python train.py --router_score="softmax" --balance_loss=0.00325 --tie_word_embeddings=false --schedule="cos" --final_lr_fraction=0.03
Below are experts of layer 14 (counted from 0) of a mixture-of-experts language model. Rows are named router (the router's row for the expert), up (a neuron's input weights, with its number) and show model dimensions 128-255. Each number is 128 + 32 x the weight over its row's rms, rounded and kept within 0 to 255. Numbers have three digits each.
Before each expert's rows: "gets" lists some tokens that make up at least twice as much of what it gets as of all text. This comes from a sample of Wikipedia text that the model never trained on. Tokens count by the router's weight.

# expert 7
gets: "|", "om", "C", "Br", "it", "Dr"
router:132123090199122162115061116103122182102110139167124111117085148128108146093157122134146143137190110119192120151134153084104165107157106188161132192137160104132165102112137137167137107129149146108148184161121123105118122161151156154159106072134146098116138102147144139102104128124170110072095145105063137149126169212060085163175115163207131135093144096138136202175115093165107104093210
up0:134124158174156186071109081079107139094180169172140126123122177109133107133176106152087073127150133106187137119142121205153101113162154113165135170082090150098132121144148074118099075121130172162165106160149134128110149156115126143164087100115144149051140134132161185165130107108141119135097156093111116147135120118104145161060157123112165121068124118115138154146133053158103101079153
up1:138152158101103134074191177140118071127199142054102138122143131119150167093092133116081181139177157122098103136119107159033052143105137078131075156160111188132163143101073142146135087147113139115160144189179149115104107145135129061137109086174176147118135127140099069102122176136122104098187130082137133153116132136111074146124129137179136203127115084109142108167104166146169129089127
up2:101135120150157175164117158130150073127110107161124102098090154199102118138133117171139129177111163102155128154193127094124115062141194128139172148135073114173115115161096118162055119111147097116151105106117236134122116101112172170103126115145164107062146046132162102082118127128102151052096147130093094174125167112091173096032113136127076136079118150148150161140139099151128133166150
up3:097140061078137102115196142124168133199201113093095107152121141120140103125158144085172145149118162101100075088132137185134189146177091150184103118100175177156188139115107151111136085106120120077095129123123141124093152202166130131099128148164120188170146143174166056104103118126112104128130143118099167096082146094123165135122108148064084169150182102150119187129079137118113133087047
up4:109090198133132168125150164082098144149158126120105098152104140136076103183104079153134064173145108115096157118102125127083142084131079171114150115131164132108153186100182150148094153107215134113111060145110123052154102068041132150183081129130134149128106141122093138053129069075141145125120119158125120111100142120084113124108131094066105110123192052135126173146108157130122159092186
up5:203150146161154183145117154141145141044163093147131111113120169091085172129121119118151167144181187141148123161109195115099108055107129160144123218131159166090142127179113106159074135134094113091121114160113113193106188179140102110141156080148141114043139116165120116107110120140100095123077110123132133159061138106087075132134147115162147147108194155152189179180139150100139108088123
up6:143131149136095144052142104148084158144176122102083140100138120072117114083103151148174202146095144131135132095159158076097134084172105144133157171191155170178179157083116226145054129101116153097121153128157147072060140184189180133135106196109123110155160124142131123159138148143141102099136153113093131114179185144105137080172183155153119168121148174164070173139142131146130139096130
up7:177160126132136135114125078221128113063111153160105122119144111129000169155112141151149115157087157096178133075180120145071093107110106119088118104107148144161172111152126059164064142113145136109100149125107132120065170169169178171136125118167152153108123110156131128117097144132108059114144200129138147129097162138142135146144126121165117164147131106142154074128108112142129122116163
up8:132176131119108125137102147093119179127182126098170083129143116122084097071031152094107146180126116142101102127066138146168201111156140112164106159144161144096141133123123134091158125141144167050184187177103093131143098190172136155120096185120172144098126131102098119132099114100105086098088136215119087151109116143153103135140112079149123106090121129110121168100115125158153116123162
up9:100198066133089074138105126126115125095144164134100189092125137136056215115136126108137135129133149091158082131105141110102112127144133126142068126106096126095152098148133132155106158127042153167122142160082126116121097113073198138124080091139145218102117116167064154124130090146076114144152191128068131136063146133126129093149099095120148111117131110137157144112080103175152159157147
up10:130179112145143182122114161119135107110114118071101126151118161152140213167153155132067180097114173132162181068132083102112087076110165145124173157118086138086075102142199106104111078102132144143133101178146083107104180073142129170178094146111112078123042153072137109079100101183147104126175145121177152101122161113079079166176199128151194064125170113169126125110168079112165123091151
up11:124099137102160116111184151119112137158146195116104121149117082155094149096069111121127107084118149117098095101071147118092130079216127131158146100144182092064156131109118177150111119137114137094071108139181148074148132144113142092161155129150068111104133062130116158142097100157125079156088163197117137071099146118124098117140168115082086202109176131115119156108108082157135194101079
up12:135182160098130142135089155129152085107183116086080124161098157104108065151170092143086130160169152119089086127133151125089115163123078109106134123138163153187163142147118116129176095110122151088152150120190160149085158131078173110134088102172162142125103082141107091097107144113116133154114117129141108162090145160118140126168139140140168167106174070169115122135069127181152164099123
up13:181142112171076122060153152102143136136155103117119132104131165104090128101067125095144121086149142138135114130108091058127088091188108162146121157161163167150102118130191086094095089124100129167177077189143078075153125193120110199150111162130167124122127114175097104181148087133133104131164119085125157100154129132162103128107157103157104146114131177216098090165114118141083174110113
up14:172150112143182148110152117203167147143121151145160142146092113105030206173099195052166114107154135121129120089125153133112098146101090130120100092119137092115135104139135149088150172135150150110093129176121129121135104161070190169108093144120127130167146074156155035128117113109114095156178090149130178165088105095125117082156125116105046103118136179154169151141114175156149072090097
up15:157140085166160115083088166119085132114180174189158121121100081177108144122136131184148182178052153086141140104110128056124136127186176121106122104128159143137175058117121102118120100135112123080137106078069162037105135168131154161053171148121162121100103127114119126133125117150124120065121112133161085066131170105112184122090165085101057080129130161061138181109189098138113062197152
up16:080164126155085126118169144202145089114060152132119126114104122172143109143134103122152159133090096112140164115127165131080141118153183149154133184086105119033167102142126157133147116120200140111126061134071118100099137140118136106077141108132160119133125144178061098078175177115064131124147141119186140161095123175109156118080129115108102106093141105108135237148127126158113099165114
up17:141188143145142084071152116110149094208145156067147109097100116165118132132120089212135142089123136130133097121095174110137092142119133193160117137173131122135118157148191085131086107129189141138156165110158102106163120147101096148143107142147164136106151161141087090136103118127084152124133075193157077099120119158097128132119127118161135178122109067126090121154130191088135126129113
up18:083155144149108148120100146149122104098133094179111178063129088161084082120115120169126153161107063179136131107148160138120153134076178153153104141098134142128163119081120106144175137096131138101154100149071151104013132162152145119129161118164168107089117126142108141099113167155150103122122102155134145139110160155162135101074152146107161091075043127122152164180142157125160124153113
up19:094160138123111129116112083153154120140075113080112167126161156161125131111121126081228128129153110055155125100135150134132089110155057168127140141134110130129129137093155168171073139139197101160072148060110137122114151155181165126102153132130164135136203147156104122135187147122102150094129141080113190173101186134128104088161111140184187164122185197100094070135107090119139146164174
up20:112141150148153097082125099110187107146092092101142141095149138112111121185039110125169077121116091105175141169107132198132103088103135136171155128130126117108113095147175150150099119151130110107203092115093160131092113085108186107077124121112197119120119175137070152167090138130123144086085118105126103131151131128131090078153095093135100136108168112179141094189149135163114112086162
up21:107218119138140143155135159143131139141065119178137113175104159142086118080103157137094114099136098164150130147199159134091138097162121087118119133120101102082157103158161192112121144170193122127152093147103117137101119130074149154129143087117111122121108100138048139091150171128108163118160181169151118178114139200119106094101130092127067081104138127139132187133120159184121143140117
up22:154142098106135131103093062217126121081147167156113172103045105133081188070122153110089212115135070150136186100118149111104138114116160143117106145101184113091189131082138152110158201047106144189095149137132128133135144122099128141128066101118110081090127127130130100165093124141122081115101118150126136131096135138146145128144200170091122157113052129153162187128142201091117086109092
up23:152129156130149153091083138112135108093089164073129120131123137111089172171136139167175101168131098144131114148093160116131093047070150160145136197061156134089106130153156060104064143159160115144123074154060151149148126101120165157125177127114161068111133112135110115152162193148123146103133086124152118127061197136153160138125132091148096122114147125119145180132127093139126132074128
up24:156113109143111084119107094098152133126145078124060113088098088166173082080149098128146047115184107146142092097111157148167172072137137160141168167110135102088120127141141075081160143147207108100084129122173114098151113137157080131165125094074164090094149135135127089128123130146116137121123150149083119219143136131123139085146153166157099165109109073161097157165148124100140122129147
up25:144085141145154111126092163090154124162110179091156074109154194190133132140159068148139132116129137114145125177104135073108132099066126146160140131103126139071114099167197127120106098130140144166125066187075125081133121171108107152125136107152179119158143161139122156167140124162099154092106118131107121127122176059087156093123131086161085131101106090139066093160078124059140143053159
up26:132181129093101185136113124123122084107161092158107132110090134149120165099140103091145174103095146197116210099191122166131094093116172106142218136154139170113073138102127155163118084119122162138087192128136142161146120102190164128110136127128128105123153141148107171117123176159094068131091096162120168131136094172075152126108117127178161129105193131100142146117110119156159123170135
up27:095145139131133134182096120072117174126130115077134104138067150178117181178141109113152084109074130088172177093166118125145078091151152099141151101114152160117137096167144135158109153087146150154177085145078213093135134095158179183102133134137206137142132164178134180149160138119107099087145123150164075159126126114090151057113110101110093156107138182101162116117118127149129156135133
up28:102137160153157135096121168106142099116110146173076142094131152109144124149081082133124155115098119088187111136075111143118112081162148186142100129046100131141119116164144107114127056171141127124109133105152149064152212094155145137167154152066079106116135063144152165157105083115142140124120107071065085109141201110118148159103160116123190127110107090148134153156186128101099192124141
up29:161077113177197137128121118141138123126075144095087131128104134203070158220204128190107132128097043126148131164116105090165218142180155154189089120121144172169190134123117172136125075165120121109140135159105118098146150173114105092131175120076121125090132187134180145078097118133187174118102097102142121198126198116104174133133134094146108150099107116107108144114071168133091105171141
up30:135177145157140113069148058152132156122103125135133179138112129138073122136117089124146131130100151101122163196199186087089067124110091167186143089142140093122130128095202124125163114137167118129178140168092097174133155135175107137122100112146122139107140167157076106138165129126128128144133149119140113185138145166116110140143125133093063144082139129186149135140170144153121169095129
up31:147124083120198117130077039125091111169133125079133121119112128157159102129141111126092096092141095128118147106037139170148117124093179158122167170165176110137082077071098111126151138157183111168193126122126101155117126127161146133096148121087144098173119146173085159079120123138132124170158171142147179182094205147132116141176120128105105174101217152118122118171087146138161112082168
up32:138111115126163124154126118188131108131169155080173094107070146163105125156145072135172169160128150178133170130150131164145151115109091174107181187138118115095120102112127177038105177102113148173111165188172088163140147082130169079117119108065168112138176199147123150135138148148097159130076102153129158173137149139089088117073116121142164170071147101140124150140142165129202092113168
up33:139136122147116172105188051114166116143125087082069159155102170106142140140161184052128105085125099159110173132135154078115132087153150129120147136087154095125119152090163192145188193085113142082107146139170132089118136144135166087173108139069131145131092107175116133093138170142115177174113158106177132108174075182122065085189154151146110109042151136207133201128106118171101150136144
up34:134131176101105088122082141069118090129103179139088163156145174191129141162081096134174099144071143164079118144181131141107080075136153126105160207102171133121137143107170182223108070202118113122189155118109140104153071084133170127071149142125183116135088108144125134122135150157131147136166089144185104146099166125120155077128126118160076085125133144136080130177146102169134117105177

# expert 66
gets: ", ", "), ", "was ", ") ", "=", "\", "
router:130066162102124102137137163141123133153110166185122100087096180208110108107153136107106168134163115193151148084094141118101091159106113113202123064177157078128084087189133124116115113114119141152170145152106142139116121136116034161081157145152141146111113159119082152166122186086147110126114118120126117124080102188136129158101057119106095162126140103084169152106139153183139097099139
up0:107151135109071140096174084164102115112128089124066156136157138116152077160176160157095161129118147149135058109157072143176102142163161141158126105150157124174102113113144125126076145167153086137102132096163085126104132117126122108082158155148139167107120058136080108180122198117088094095090155102164097128117181156152165134117157103187171141141173109119087170038147107116150123135141
up1:106115165133165143133198099119086079145145105135113081038134106124152149180168069084136129162027154139133147112107144121160090127129194157140119115124079108094151166147131148080172115103117148119095136081122163112126127117111110135114150110098121155113106130107137141069133117145131178225128187101157133175114170151132139161131108168089133137096061100105137214142188199170142130134081
up2:166169154078146073077160151085044153141177146107115063111104160144067127131145076147155119117150151158108179122107155130183145139117203107132121122145120136095163151124126139063116157108135163132113146138134176085121154112130108085175171109076119138113170143150090121129157087141136140172149168212162136130134129142083133124093109110129113091120176111135150131155166187125148128152115
up3:144070110122151168131107164138142089137123158109140084075111115158119129094146119131054183121111160136106169099105123202179096149063169116166176158111149162134100090155094131149102096113150137099152119185133140103165106128120108146157138135096085135113096163107153145112133197156145106215169087159174106157109127124088107136125127116094171235118069132112115218255055141140121121132113
up4:112138094113107094113171180072209113152078148163097081136110124114078153076144129151152143163124153069108136124096134150107095090094060131129155114105117118070115116109147105066135084113191114151076109088111091055070145162102125146071149058154144156077149149116114151152099101147113139143134117121152056145089129095127174081102156146151103129106112146086181125150125154179098137192139
up5:147111084102158153186091130123128142183116122084121074067104076178146094124123109125095174150068124120110138103088133121126122080114182151174126136154041132116147133149121167105096137124198119151118114114132161086110094163110222169104127150152130105136095161072127189102170191138098151192139128090116144093101153104113136142106141071119138081103120152107155155103100177158165118144121
up6:173117107073085103127197126139115144148112146135125163154163140131130171151154152204140140133137153116101088099072092092107132098088167164142120102169159069150103152109073160042120095128148100155104105038139088110157155137060086127093140107148192120136132090152101070159122156104086096134119131144122133134136154162160115115106148127140116198158157127136095143100133168162078118166116
up7:161110196111118098106086104110176131154118173106173164109187094158136124147163163216130168170145132152090113161108198101083119156037143106136185096100174096123096062136085123117142142139094057153146029119100096196171116141052096095158122136136144114115150105136097078115186087079140144110133126170065103150141125126108174107136185112109153137100189127131153116168115101104126162096131
up8:102107185128145126119157175110075134102213141175154104161110169135099035127129124096083111120108154067127091149100115135145150116120151121108157076118127106102152111148095158137154128119152079114098160101120121073147073149135146130155110094142158142113238121075154127171137105125133134125135070126095096183116127122078114096134164139156089163157130095107129146105183127144170120142139
up9:126179164074116126153178127104154113143119168102143124154105107161135134143141155126097099153118101140167061128145077071117132145178118124144154137182125143116178121160092133169110158147117109162100190102118228170147117137115133128114157118146165135087135109090090153129151133151155045191127098173136101055098104140180159124091085076214163057155069131159163158145122149072161141185126
up10:137079080090154090116128092167174095130063132142136150102114166110123151130176126152210166146108135097094164108132147129155153125128211131167168115145150125149143089171079197135089155128192067138087119108094189127148147168165163200090186129064063119151120132156097110209133146076133113138089129086101100162096188117053136104145155098104127139159151160120127130068127178171096091153105
up11:117091071125083101108127110076140131070149061189116087085154085103118132112106125097096076127144103178157156143146123134164112133160164112113126071114108140134142147177139110078164121148121172094129124098137160093032136155152129111086084120125142127114140130119151076116152073057144125082099118162119083127112154165060169139106100093133153089109156129131131132131110107177094156142160
up12:151156115173136183079091117152121145137171142058148046118121147114124138137130114193122177111118232099101112157132181095135149164118141078092162100094141126116084148159100178131158146118130145168051132095171118112123160157189192074149179090119087176121100157161132071169180107179091064120141141175150125166072102135081161127085172106085084135070171074125136134130162108125119125129133
up13:086102179202198101176152109104123151158105150125190086158133140164103036092096065151142094124120179161179070152141126155151108151140149104149135118074070202113121156184133146164085141178189174164136166100156097133160121118127096098164163106118133079098136142102154107109095123183145146186126091086165146122080094131139157100098097061146095124089105116138108147170124153116092154097157
up14:130147159182122108071155046149064081049132125133109179071089156136146061139086157124065172120140187126114049116116132127149117151165174164165106151128070084142070162072061116073127144106106110140119179101095173138124117116162152123090115111140130167127108137138083123120111180096086061084100120129112091103082127163090119118163117142118180151092131187128079121154167139155175102150172
up15:105101174137105082132147164103145138087146100140099131069108196109143123112146138146116101137141145127129153097099119122148114111097065138097093153116196138177141208172092106124133121097091121091147115124076086114106116139177133114118064148197156077121085190129119133134124175089150139193144139103182168158150165125089152154145086098137156087145186153131135102176123160215139109121115
up16:124080107108116117157156149081103153077115109093135151134078135087189053103157102095132123142156141065148196101125143113143119186170151068135084083109139157152079135156148105172173179115181101052147107218107089118094052089137093110104090099074108127096138189109106134121131113144165137177126109170161152155148075122130129123056116087121117146154163086147160181123143069133144145110108
up17:151131114122126117134114149068078121141178152139146142117114122125128137112140093167167148121168077145152109124145142128046136088137188127159169212126179110073091135128151113126094086190128126098178136123094148085114098149132141180167107090098192142166129046154089153179094099145176119075104071114132141092099168151121143101071098113183082119141133140116188087136159161165148175148158
up18:064108092194100092104175113090100142140122088084129088096129138106176107131153176126127140128158085135139108128186086066131066144073116159162135111142132086125165085149071141189123138106078083121181125134101112130100091079101121122141153189131085128115111144118102118145169165081064144112153115153181108134179111146165157108103166142116145126142146120139131142084140105132092140113165
up19:137118109046099073113197082119140151122083179110119100149123162174097156101100164115167073141115164075172062121102147106110111142173082088160112110165131112120142090151111088159158123128100145129127157103147203087113117165098127104150077137194146140135142110084093135150166121110128080158164127107106121123115139118126141121092067099109121115160059141123155170159122092133167132137119
up20:100116146096098127115175110142113069156118136121132139152162085083179071132091125106116105146099204138149113131178131096162099162123119110127164111108128108102121128145118135169142157155160070125144106114116179150121111152085184074118119122143190161112113141125108093124118098135107117146139089137153098205130136148165198116121121131180081168135110080176103149107164115142150111136142
up21:125112123140176114104124157154096147121161127085091061148105174147125135158155117125134134105194127128120151118079154135125121099125161087118151110137108135117143141080116178111168151091173102097132178159132124128153115128153168086082104127056119138092162185155092165118157152155133136174092154183124162175160134097094120081087115091118110129167190119142121108117117130126134142146133
up22:079111165081150098118192146065113129137175122125135053134105153118133186115147089132146132159113121169130144128094159103168120120114145134148130101133138144125121153154156092121142070080151175102147105124092151114135108079149110130104102105151106124103112119097137144092112074147149134201156179127164122130180184150111168135084089134146090105101114150114165125166138188152158178114108
up23:075121131173165090173114195082082111094153064105137030063104145107125039109198153100178118119117114108137066161095102131117156105112138135134085127127149103105167156182102153113136142127132125143158162132137088049111096138119153108152136101134041099148116136115128148172157157097133159146140051087170134137093114116071110116134109073064104075138176163094167127149176156200137140131167
up24:136115154099124153163125191132083090164116142088123085138089131154114112229110076143142126114066126122182125136184149076185124172128160187142128078088121169136159125189144120167120083121134126146029151098158084080132130047098108135175141083123135137130095070125110167144180153169141168189166180083142148157082118165122133125119101132154134131170156088128146129165099118140168138152107
up25:166172054105093112178140067111134132139109086151122154172114128083129143136112115076078177083118185141074124077129127136191128071119097076115131128157122140123076081158127103111134153099102178142134152118118114175083088121070136123154090142085170125189058145100144098128112036167178100151099122122124164107131132147136143107158124064122123156066128130125147184160095108159081148137134
up26:150121149164060148113183118156124111119148142151164161122104132087177120122114093124114067162080140063152129069109147066080107169199111086087079122149100144138126122124090113131146177136132104116116175147150146140163154108143058127087094109103118154129086112146144122160129090168139113090097135104092146149128122125099161117087129159093061120119126102125138178071138112130168103084048
up27:119099161118113156069165165131133107188152114055107144148141121097178128081128143117098164179054147113150173135193108145112124141140124096183183156138171119102122098132131152185119180179135105165147121132116148118145082140075117094123138137117158101093094100117123129122154156171113101124189055137112076127141155089151176130114160096218132166153149097143054188154105099147110140121165
up28:187125149117134116119106149092199155117106111123131093072145144131046116176107140157185143162097122075135116162075125122061093186128148130173141110123143117134084136146197143119102063092124095108154093135082083116145110095188107119130130123106129069115128160086159084126136111082112160117104083165169124096039091137093113123142161059087120127098172183083151127144082109111073170095140
up29:072202128128036175133188132131128159122154132128105095132108105130114137129144139080108061119100140065165140106136147132133114130156094122124111098138102110077161103122132124143170128157170108092205142114142122045114084150068122131157147203152159159149168161104118134166070074108155165136154131128137115105137116131178136098096117147161105108115113108128054102090169107167162140130123
up30:124083177098144101125174158108105070120127101128137166136155121084189128113138172084117094151071130120143125142139092103163106148114141144130129081076091156136157138171141137161140122124119103094106093127099091109106095146056157045146095128143197100099121115107106083065153124153109142139155138104087068188163130128158207131168143150124099101115175157157121122133128136113085115095129
up31:136100103074149081151100085175129086114085152101154098164102125137094166107121143102154107164119127133128128084129141083117099096151145092159084149195093145062137115168163128089155061128158169133162118070071168021187142129117148074162093091140075109175143065074103167135124111083136160147119110119152126076128124140084109133122078104109085110126105121103148174158115181179095188192130
up32:090111116126150122109197179093184143117168120108133108143101107117131084128147166140082148127135130107032133139135153090184058132142122096157146093131153101161089145177115121124142146084174100042145152155145133084147093132112106114141130085121091125135135160108142167166128130172117136213165082143110097177154071086122106079111143119128118148115181206122129130153176123194123136128110
up33:132075141089118148123182162147125142121135148132085172089084148108170136143148096114106190156144196078121119115182152145147146138144177056157140117137163144175114123140132141124175146118148110123158144139057176112118135104146108112070138136105085082119132125120118116146185137137096106173113135075175116151173130127086141135097073089131126111143203116117148151095143129130125141100117
up34:106147151134107142113174159106130170106216152117156139151124139113175116116112186140115158139137094156125108116126135130083124122090155079144067131122162094101097100085120135107176198094149131115126146134051169128102108110163097110108109182134186090100146190096147136163140109093132078118117091202081079131138108138062094097082138079141101155088208144103127131130171074123123135078123

# expert 40
gets: "as ", "a ", "\"", "called ", "named ", "was "
router:107074120117103120130109153050137145135104136154091230139073126200108122145143155126126081084112062100119155160076150139095114144069096092148163069145120137165166130094094140156143077111136073120135118136140171128130154155088058134117106183164174096162158194062163176217132113090144171140165129167111081133195095128133109095139153116117105134149076157118124103115154127107145203141134
up0:129103124092106145154119163049189151112129133149093140142125106135139128159122126187183135126062121138123148126086123059163159150096119143113212071128157151108146139133162160169172125104169151111168094089099153151164095163073112157133126168135168103143126119121136158148151105188136149136123133116157141173121169150124144130090176131096142070122147104151156106162169136145157157095161
up1:157109092155082106107120139175163085115123145121163168111064158151157141072159136127139126130175125124113220113152108209184122099101138129090149133117083092137115080100127131118078100168159118122127138164071211136109106101129099131154121103184114139084128128114181102110144186235137130153072083184116154104146137122121116085082089136172079158174140175095136063139108169103118153133149
up2:166226129101164094126140111067101137115140238121142094116141155139127155115146172146135059132134070078145087147091142164129091103144136084203098127136181106128150156125111123147101110123189110131121163122134164141115114134080113145175123121118175145142100115142086160144112104091196129087148114119072112114141110143145134118225136136160134109108119164158127162119156188155159164175143
up3:142197179122174120085138152137067149077098129166113096138089138110144148048106117130155096059151149140162108123101091114126169139130117145107102089134121151109148114168122131129085137132134145165098184129096143088118134167087131142203109153133159114165150130159071088145147112125167149183166072106132102126095127132094104125127123131061126030082168112091144122163152118165123135154142
up4:140113089093113140163132100062132150157120109188134132114130121132135087093117134145124092145107119140100101135042048084100151166175121113177103133136109172130106135149166073130144144157109100120216126181093141113094142101162110125164120186167156093163170135118164106100079090076142167085084141121157093163109122151118121113139096136071142097118146120122145163126163162133148150174135
up5:090190180181137200052081158155153123139155125114111185144068151079180114108133149170114138123148146102147152118139098153073107159105131121079148154137130113109084159040117119102111106138098158098080092199116135154141072078118131168071118117171156150140191159071178108103143172140137144126137068162152141147200147148112133092104133128168118114113162142126148110130161065071128128076135
up6:079096137132099162137183102087145113100111137190087094127187073177165126118180138169123095109152104174102129133110171062175163118118142142129153159100095113137141160133153112140185112118101130159176138106113091127088144144116114098013101074119135155095139145120125148146159108122115179120140181149117068148037133133198088124170134160087157142160128147177106100148172164095139080162166
up7:126105111133151111114104110126150142126162111019133163118096132136110164125153151114084114089135080071087169095140124190146185104146122077106131100141050096123174101102116103143137106091120186133142107129088169165142104181076142155069136147108170145152155161110121110158103197166139125127123128165098103098192096156173125069167130090144114157104122180127096070091114099139110112123136
up8:107142103162141136164107185111150104164116134110134158159065113127150142112179108110159106121161173107133162109096159133045186109112155124123135140160161129102172144062127123130131092091125108105077052168032116108158060148113121129093094150133106110097148098090149133154144178190106095166155123160185140183141148147072141139130179130122100092096110110084187122103134101130128173097147
up9:134082153108097134152166130100164158100151101136137133129124138137124154147128120122148190082143095173187077188116176113130118024141075133135103161117090107128166094178063161133138084159153139171115099083106147148121206141118078130064118107125152105087159066140198113118079142095167168161135134185096120112128142094168109133147146134135120125142146126164143135135185222083091164126101
up10:131179177118131132161065113191175143109112201139087160096113130127161099120169119075134143083187212107096193134109189153130129143089137104147135099142106114070124096174095146160147089126094132161134115167111171124097153133169082117150151107169103130090155139124065107123066050137186150120107141051114136173147114136105155129141132104110112127149183123098207129158167135184164101125185
up11:090097092098097059092119131119163109084123140114111130119127143172206092170117172208123126165172048162123156102094136086119166171114129115121050133128165127147128114101156118147084138112111116151096165141127135081126139153104142118150133085144132147135147148168130165163140188134150154145125108191098062099111183091099151086093142132125093074164132192112126139138118118100130155164137
up12:095139148186198097134132145144165166149139148121127101078146062103116080140118099170158081093161096096146146108101163106062136124129186167151156134104083127102119143130123167132127118103122141152068125148124159174181205140096094124149131120162169090126186160087144143118105133105107154152079155105201099092105120138158146130152141080154051140164128136137140159083102128103141088091109
up13:119046149053139167116140174133134154123085133101128173098138142124109080170149105139141119154109048108198145092138125107140132120113101094143169158164114117146092154171075123134174131111189130092190208106029110107221162162137192113094150199075177119129129210111163140134135111147114169103113143110169122133145100128103097099141090072124197130131108160114115060111162127097109169100058
up14:121163153104134135134105132078100121122128098113126159134111133140076179120146127141089152140144105133176131154137172166091104100118170107189108095145133113129123102098148110135121123132147162110105132150175183143128169097115167179182096135114125154134076103116084201139161159138136103107106211186104133131143115130103104140131117089159142153121135198147103170126140116068189189201149
up15:109114105176106101111163085129106120162160155085101147124181067159149115153140153072083120097158135124108134142109039162182085089151115155167132145107145107126125115234155089138057205113142124191139108127128128147112165118137092130125135112135085100186140083110146170118150136089102147173101132073118114201139196153107120077122165123121080165093130121070143066175168128171140131140137
up16:128104125134127158109145179097154139170145130140141112150106142187139165104094123084160118073154087141142091129062144135097151124163158157135147107170143110099156124098057149127153164099150081177088105124073104150151121091115080127114133102130111092088143111115141136157117196150134117162128113255204162144149081173084091101084106095135124167128109101141155143073124145143097162093111
up17:149143156221180177118139138164130138177127070151143105082145164093135097182171140166174216110094091120141087162139053176125193165167134127119131153170146144130189110102085187122131156110168133156134199187078151110115102118130135092117110150076131124162140099115083102148104124118125069123048148124162166139142070142116101093117128083109188100128144116120102156139094070103080144077131
up18:048100134068089120114153195072173158122154127111097153158108186172076163118131140158101150129143167103205107102189154143121128081102097091146153117144099083114067081145132087150112069129144070133137118111138123094051157120123153130106103158170179164082065146086135161151110115196165168159142115147130107114115124140143189117141119097140142091146133172115160075126148071093129175132125
up19:087156134112066099104189087119100109125159158069092127167132163159139122161169122159124063096162072092169074105212130131120091091137108102179071108146083125164164131103083091098111070150145149135114163167146175103112126124117098105129133129099185156118122128144125112127131142124108123149216154133081168103137127092161114103141165107100137193135128157141122103123159119161166065142168
up20:185122156089129140106207124134111117133142120138137101171125147151143127125222162107129146079121116132132102164102101074138182113088100154125144074103154139105183149202138140129100145123155108143136169097119113125108135100070127115097140134131127127220102142123091119146143141127141155163120166121103093144126137164177153125127183171113155114168116140197136142179134139158114075136102
up21:126055117149123117117131183138077117163138180062136127187120100134172090098102143100158098151125084060102158081124110120107143078193118140104157144122126140137165092140111136067138081136122097110119101154136103132172145183178103134138106157161114124120134104089112089142104114156171123154109073160145154163161127063154159133164157127163098127072134123146069087143103148139079097144106
up22:088147118131154129111133115067211140114095185133152119119131202094130178130109156168159135178162090132110149138148153116130145122109109095160096182104196116150162141066109092138099119090165132150172065165171094077101011089136143123148100087106117155152144146137141113172098137098034149106128160146119121119103073130137140131158144088101097136141073125087089138121082066139120148163143
up23:154106108123171137180109140070168119079192138111090143109099160148128117108196177153121125150104128126083119086114161060148119147117198129129147092099121108156150147101170135135150120139065165103118069111157115123136091145045081134171082103188121106091087134116115151119116086142179175169129173101074138105156137152064168165140142117138158137145175150104154130199108134150166097110161
up24:111108118140111133084168152091131136136102115133107101127104105139128106130159177150112102151162130144116081027147164094166079090110128149123091155119140106128040107099113143097133126138178107097069165125180186126109202102108140156136151063100164132095148170116184164140155157148159179120154145158132067102118207132122095127119126092147163174145108188194097140124146134070110162138098
up25:134029069112164172120077134147155100161095139126112180140178067145098118124110131127134121163100098127140202138168138090069107126165143138145153158097055179116075148105125123170104059137129103139111115122076151115169149128146129162087094118174200112119170135115093108099149143108174162146114170078130115086155136081157097153164164105105109165156166120157152088156085033138152150132119
up26:159140064130100089119149160103193173124150140146059099165104165165125110180094103126176089089099151145063125139163100133098093094176049148101090139160107157135105118137126126122096155137152136136085160205177190068126181119122119170108142120110154050167117120110113153117152147126137137160165109127132141146128135111092102123165175095149161146140102090113118128120161088149101170196107
up27:121141078092107080159161128119176148164072102123127130127178059159177080148129111076128074091177146113089083120139118069155096115144053156059151113127121177119146181172122157121161085111138110155151150107148136110109178158118098109122190096129125070153141187192154121091149081107122113162108111112137141116144178201094143091135103119167095132085143153104146081100167199061162142160151
up28:056083122071112161167167106090126159082110116076113143091110115157101091184142110191095156159124066142129131115160126122153139135112144106147174073146095127171127123120071156140112113138129132105138154118095145127160191153082215184131131182110153180141105178155147145182180165153160149133130164117133125133184124158143176094155155134112131100113108164172144070072175112127134187132114
up29:089069031108103086150182140092116106092134093073143168044188156135131126118168103102126113126077149115085121140143142106189133106115091132173127255110155119156138089120143053139186098110158074110138079133163077130101147105153070099059107175142109116124134104121158127135122089072145196125106144079060117114136133149142122109135096161079137161122129131107123134104137157095112147167091
up30:078088109123151061126123122052113112137091191094110129098173167144120125153163127102076080108109129133151122124141148180120153055153099174159155176091123118195173117107135091074067147109144128154181149163146167077116136116129127106185106129125161108156173134145157159108171112133182180124115099070104096143144157135082144092169117097128183103111148188122181117112153150102104155145141
up31:120179164112075176121101138101124120118191102137109130133060171146162095152098155131170122162147123127175101154069087189132142085102102101107188117152180148124158157152134180163201090128188084212133067125082077135107167192159120109122161161152096124075139135111139110137138198148140161130140130167188131146077148159130158126106126108128137059123150097133095122130146135103099138100158
up32:079102113101182127164108154138175128101063160118077145142148066151091107157102135176159124106143162136173123129109168169170117134142118145145134097095139067135089108124167162169119093113149101127093163184152138111148120135142131155122158112108173088091111151097150113089155157145137205134163164126174029151117168102098086167127159112086094099176139138090207147164126135097096123175146
up33:079164067105116143115117143108187122130127124106130147137144124161136105151099114171218139119092083132141158144087156099124110171130103132092172077116150136188156064120128176162131191122137066147172099113108151107140089104088132161120142153171138161182082130118144139184135143189151141123129117179158116110109128141130165101050148111142144096180095092139113086109130095132113175128118
up34:168166128102123055095152122086106128079135141114116163157134095149129120131155198101106105110144127090129113169138077141127120117138178152174117071155169109131163136071124144133170154132117138142095181140156146099079103134039079153151135076142146087088143154094081123113119189032140109163159197160137141120186105183145067129137152143091153136095170169138161141164152164082139150189120